{
  "d_shared_expert": 0,
  "optimizer": "muon",
  "max_seq_len": 1024
}
Below are experts of layer 2 (counted from 0) of a mixture-of-experts language model. Rows are named down (a neuron's output weights, with its number) and show model dimensions 192-255. Each number is 128 + 24 x the weight over its row's rms, rounded and kept within 0 to 255. Numbers have three digits each.
Before each expert's rows: a language model's description of what the expert responds to. This comes from a sample of Wikipedia text that the model never trained on.

# expert 3
Early pieces of unusual split words and names, often single letters, such as A-fra-id, rub-ra, K-lingons, al-B-ab.
down0:139088118135132119121137127158151153124091143103133151152138133185154096109129174120122143135136174110121131103120123140129157120135118145137104137154105142129124087122172148113138139098121123

# expert 60
Opening double quotes before titles or scare-quoted terms (as "not threatened", "What Are Friends For?"), plus between, through, well, single.
down0:100147157158124125151081141155148121119100087124123137142126128098119082131180128140118100130145101114116154138152124158120150118175082117143148170151137122133144093130098120134093117147135098

# expert 57
Capitalized words in song titles and names (By, Me, Over, Love, Life, Good), including name pieces like By-un and Good-ridge, plus "around".
down0:116126154169136061155103141137102103123128124108188109159186129148111114177159120146169096155128131128133155057092145122106140123141085088119149135134110149140128129156102117119146112112109154

# expert 30
The word first after the, his or her, and career verbs and nouns such as became, made, called, worked, film, series.
down0:146153131137122135144118171127165130145101178123129159088100141120126096136121142085080172114084173166143130146130120064134094141154126104118142152118128124051127143102104125128169121120115111

# expert 1
Mid-word piece ta as in fantasies and multitask, plural s endings, and the quantifiers whole and entire; also Greek letters like Alpha, Delta.
down0:090109091164121151116120122132070138125132090109108148100122080121140148102082134113136114132152174105106147129057150135153142145090117125151129118153102123125112121123150139131107096130154104

# expert 26
Periods ending sentences or abbreviations (No., St., etc.) and closing parentheses, often before a line break or new sentence.
down0:161125130109158112115114130116119078127135100149111127150161096163117134134124169144155102127155152117141140120076099099078119110145139167083113112097104142109152107158169114109161117137112153

# expert 24
Mostly the word to, especially in "From 1969 to 1970" ranges, plus also, his, until, when, have, than.
down0:114107098130131095152108106122149114147158171115141179129132125177064126128095130172103108122124177121138167125117161113150081129099132123117124136138131117157149157155149158119101123140131134

# expert 63
Numbers and units in measurements (million, miles, hp, km) and physical nouns like water, air, Sea, aircraft, during.
down0:127148128134126166131111103091146092136096120106137136151115100133166116130147135127145126114146166175159103159186145094123108122100113067160178111151092121138151113101164142154137114183117153

# expert 6
The -ly ending of adverbs (weakly, periodically, clinically), plus sentence adverbs like However, there, now, eventually, originally.
down0:116117101123083155110119153172157151077130130130161138174102138124109105109125099099151147131135123163095130083114121099129155083131112144112087104080111122089133131124114131180155136090121129

# expert 10
Pronouns, be, not and can inside that-clauses and quoted speech, past-tense -ed endings, and closing quote marks after song or story titles, such as it, not, compelled.
down0:108144156104112126111115109102104109084132103099153144105154126157094121162139117138178152140099138096117112160114154100146120137153113093100121167138106127152151123103171101136088117106158122

# expert 53
Slashes in scores and dates (12/29/1984, 1/8), day numbers with commas after month names (September 22,), and U, St, following, so.
down0:111150120128141126131152128082139131117099094126117152134152119146113158150105108127113115108100124133157126153097121142157104133144082112096124145159143163145117143124157123144169125132145103

# expert 33
Small numbers in statistics tables, especially hockey and baseball rows (14 | 6 | 20), plus dates, scores and track numbers.
down0:139125143164163177126077125126133143141178125132119107142093082166141140094105154125146146154158133142149160114158124137134064117082132129107132135151127125128093070101118092109121169107124132

# expert 15
Sports vocabulary and table parts: section headers like Rankings and Standings, table separators, and words like season, League, coach, semifinal, debut.
down0:105144124100081137071085139127152095176130158144134097099116110152107142154063118127091120090077131078094167127113177129147094161122098133122115106132099124143106155138143122154121102103098109

# expert 39
Digit or capital-letter pieces inside codes, model names and call signs (CYB061, AKB48, AMOLED, WFAN), and the end digits of years.
down0:133146085132136118161123134116115150170129123148091175131127122089074146180133144131131127153116106095162134134086120142156071116138130154131135094128119085169102133108096154133101106112116096

# expert 25
Coordinating and linking words joining phrases mid-sentence, mainly and, plus or, but, while, including, and count words like two, three, several.
down0:130126129121171148163141113111165134097082148132094152096130117132107120184149140141087089138145120108125111118120158125130146144143148143123150111176131145175155122108122110139151090140144129

# expert 37
Pipe separators between cells in Wikipedia tables, especially row-ending pipes after headers like Final and after numeric scores.
down0:147110150127132120121177154152146140120099118138121107165133144169141144143136126137138128127152137172154105107109124096124143118149158139127175104134102086132145169163154161108097137139091085

# expert 59
Given names starting a new person in tables and lists, especially tennis draws and credits, such as John, Robert, Ed, Marc.
down0:214086107145153128108128146110159105107093149149118125115107172117131134139152118132140099156122120112115103142118122148076125090130127096154148110127132145170080094090127132163076095120104110

# expert 46
Dashes starting infobox or list lines after a line break, and plural or possessive s endings, such as Villages, Plays, theme's.
down0:143154141102145144077089105149139150115101128141152119137132126105089164104075131097116084080128123111144109119129165141163113132137106118113109097128116123078139121152138139110146122096099127

# expert 13
Proper names of places, teams and institutions in lists and tables, such as Texas, Manitoba, Middlesbrough, University, School, York.
down0:122142123164154128113099130158070111149134132111147109141155140194102089092134125132151153107129126133115076093131127130140107167134106103119159155138141096089130110117150124110140129097129091

# expert 21
Semicolons in prose and in numeric or list sequences, plus "its", "their", "are" and closing ");" in running text.
down0:111179076098140120149173100110136146128169107112176153120129113094177136157163109131126169142133147099163169113147137146119120136092149109126117141145143107175097191153133125113150115144182151

# expert 61
Party names and cells in election result tables, such as Independent, Democratic, Conservative, Labour, plus pipes, vote numbers, Turnout, Swing.
down0:187128149107088079129142116168129171138124116144138151126105133081198115148147156125112151108100134133125133111134114139142125192101151109083207125122118107176106100151137151124140111154084100

# expert 7
The noun time, especially in "at one time" and "for some time", plus parenthetical or, then, later, and numbered list items like 2., 6.
down0:137102115112117090149137121081114141124176132131140157112141112115129121132125115152159131152141128190101160124100122107134104121151108081130080110139141124099146134162067105101125095137115126

# expert 0
Short capitalised words in song, album and film titles (Man, Love, Night, Take), plus syllable pieces inside Asian and Slavic names.
down0:110131160116159114060165119123157129112160118134132133154123173141116139142122162139125144117093153155113108103103120148142113151119095110115129136149072146124095147163179122106120135124115108

# expert 31
Final subword pieces closing a longer word or name, such as -tion, -ness, -ing, -de, -ine, plural -s.
down0:135123138135140118127164100127158141156152141096104180120141097122154118122111081089150126152121114169103140085151092139122109117127137077122128131111125101169161136152096094132105099117065126

# expert 40
Personal pronouns, male first names, titles and kinship nouns in biographies, such as his, she, John, Sir, nephew, father.
down0:081132170122114119128118135147137124115145134138107122136149142159163126104144097109152106115116158132143110140115118135142130098161166133139116077110171100115161075098089158142082146152118131

# expert 5
Surnames and surname-final pieces after a first name or name start, such as Smith, Jones, -mann, Mc-Connell, Zan-ardi.
down0:134106153143087156147102131165124133109110080133138131121156150099134103120116132158155078159123151173127162098125123122118128101129126131180129117148122106104141182118096109142109097121160138

# expert 35
Single letters and short syllables inside or ending non-English names and place names, such as Yan-n, Valeri-i, Mohammad-i, Eci-ja.
down0:117144108123118145151106118148171139145137142135170141120153158140113111144109114083154106101106151091175123130158147155103116167091116146140129148118157087149117127120156128115112112134151106

# expert 50
Content nouns and verbs in technical or explanatory prose, such as analysis, caused, attack, modulation, manipulate, affected, engineering.
down0:113082119101133108164126156155087133112095096143105126104129097125163161118164153130131133155117122122142199158128168130144132135124103152134110133139106084164130190133089156128129146123104104

# expert 62
Common nouns, adjectives and word starts right after a, the, his, like over, new, control, power, former, ex(communicated), blow.
down0:137138160103112127161128154167157127160107156133083109111154126108162113130124120107174089137135144077128117118169107157116139096095124171158124125161103142098127145182138157106110157077089155

# expert 49
Nouns in headings or after articles about films, albums and series, such as Soundtrack, Episode, Season, Title, studio, media, law.
down0:120098125135134137140132126111089125119116121131133146145133162120154131123123146123106114142116140163118190124148127101110171117121134155161072153123092091144143101143132077125105122140095151

# expert 47
Commas after a noun or opening phrase, like Chairman, and In the fourth quarter, plus of, with and apostrophes for feet.
down0:111132124135146168096118141138141134139107122123142158114138193108130096125209148115143133105127132079087142169185147084170114107145086096104100111119136150186125162124104127109086119120106097

# expert 56
Header and entry words in sports results tables, such as Team, MF, DF, ATP, GF, DNS, League, and country codes.
down0:150140129149124129222146117079101113142148105126126139087148132112145128116135126124125127142112098123132156128121131099127115133139086137117128101135135140181122152134160130149118145139119111

# expert 4
Month names in dates, usually after on or in, plus ordinal suffixes and date dashes, such as November 26, 13th, 15 March–28 July.
down0:120128108140132125134136147144137143117097138129121136139135109117073144102134088120145131156125136114102101136112171116119147110157147069110084105146146072161156142145138099101166121162112108

# expert 55
The article the after prepositions and verbs, before ordinals or proper nouns like first, same, United; also Spanish La, Los.
down0:102119168093114076130152154134105088105127159120143129130137105090123140088157142168122127124117103121139128176150167155129112160172175106103085089151153164126100131186201147131112126109172101

# expert 44
Years and century pieces in dates, like 1978, 2014, 17|79, plus States, Kingdom, War after United or in.
down0:054138145094118133096098141112143170122133134099098136151120169117150087144157117148126102175083164184126141126113181131141150138129131126139104103149133166049124139136119144161111132090144105

# expert 2
Mostly the articles a and an after is, as, was, with, plus odd word-piece letters like d, t, z and Al- name starts.
down0:142103117129082102101092167099141134107133101132170119150116139145123095117131136159127137116089126113126176154157157127098079127128152138144160124119112116151093097121185153090146102148152183

# expert 20
Clause-introducing words like that, which, who, this, since, how after a comma or verb, plus the = closing year-in-topic headings.
down0:130124099156155136131108098109113139115147156108157128116103119104141149187087111127132153186130110186151115119082104176128145117105155127154158132133145139125157119150142147161166114080164128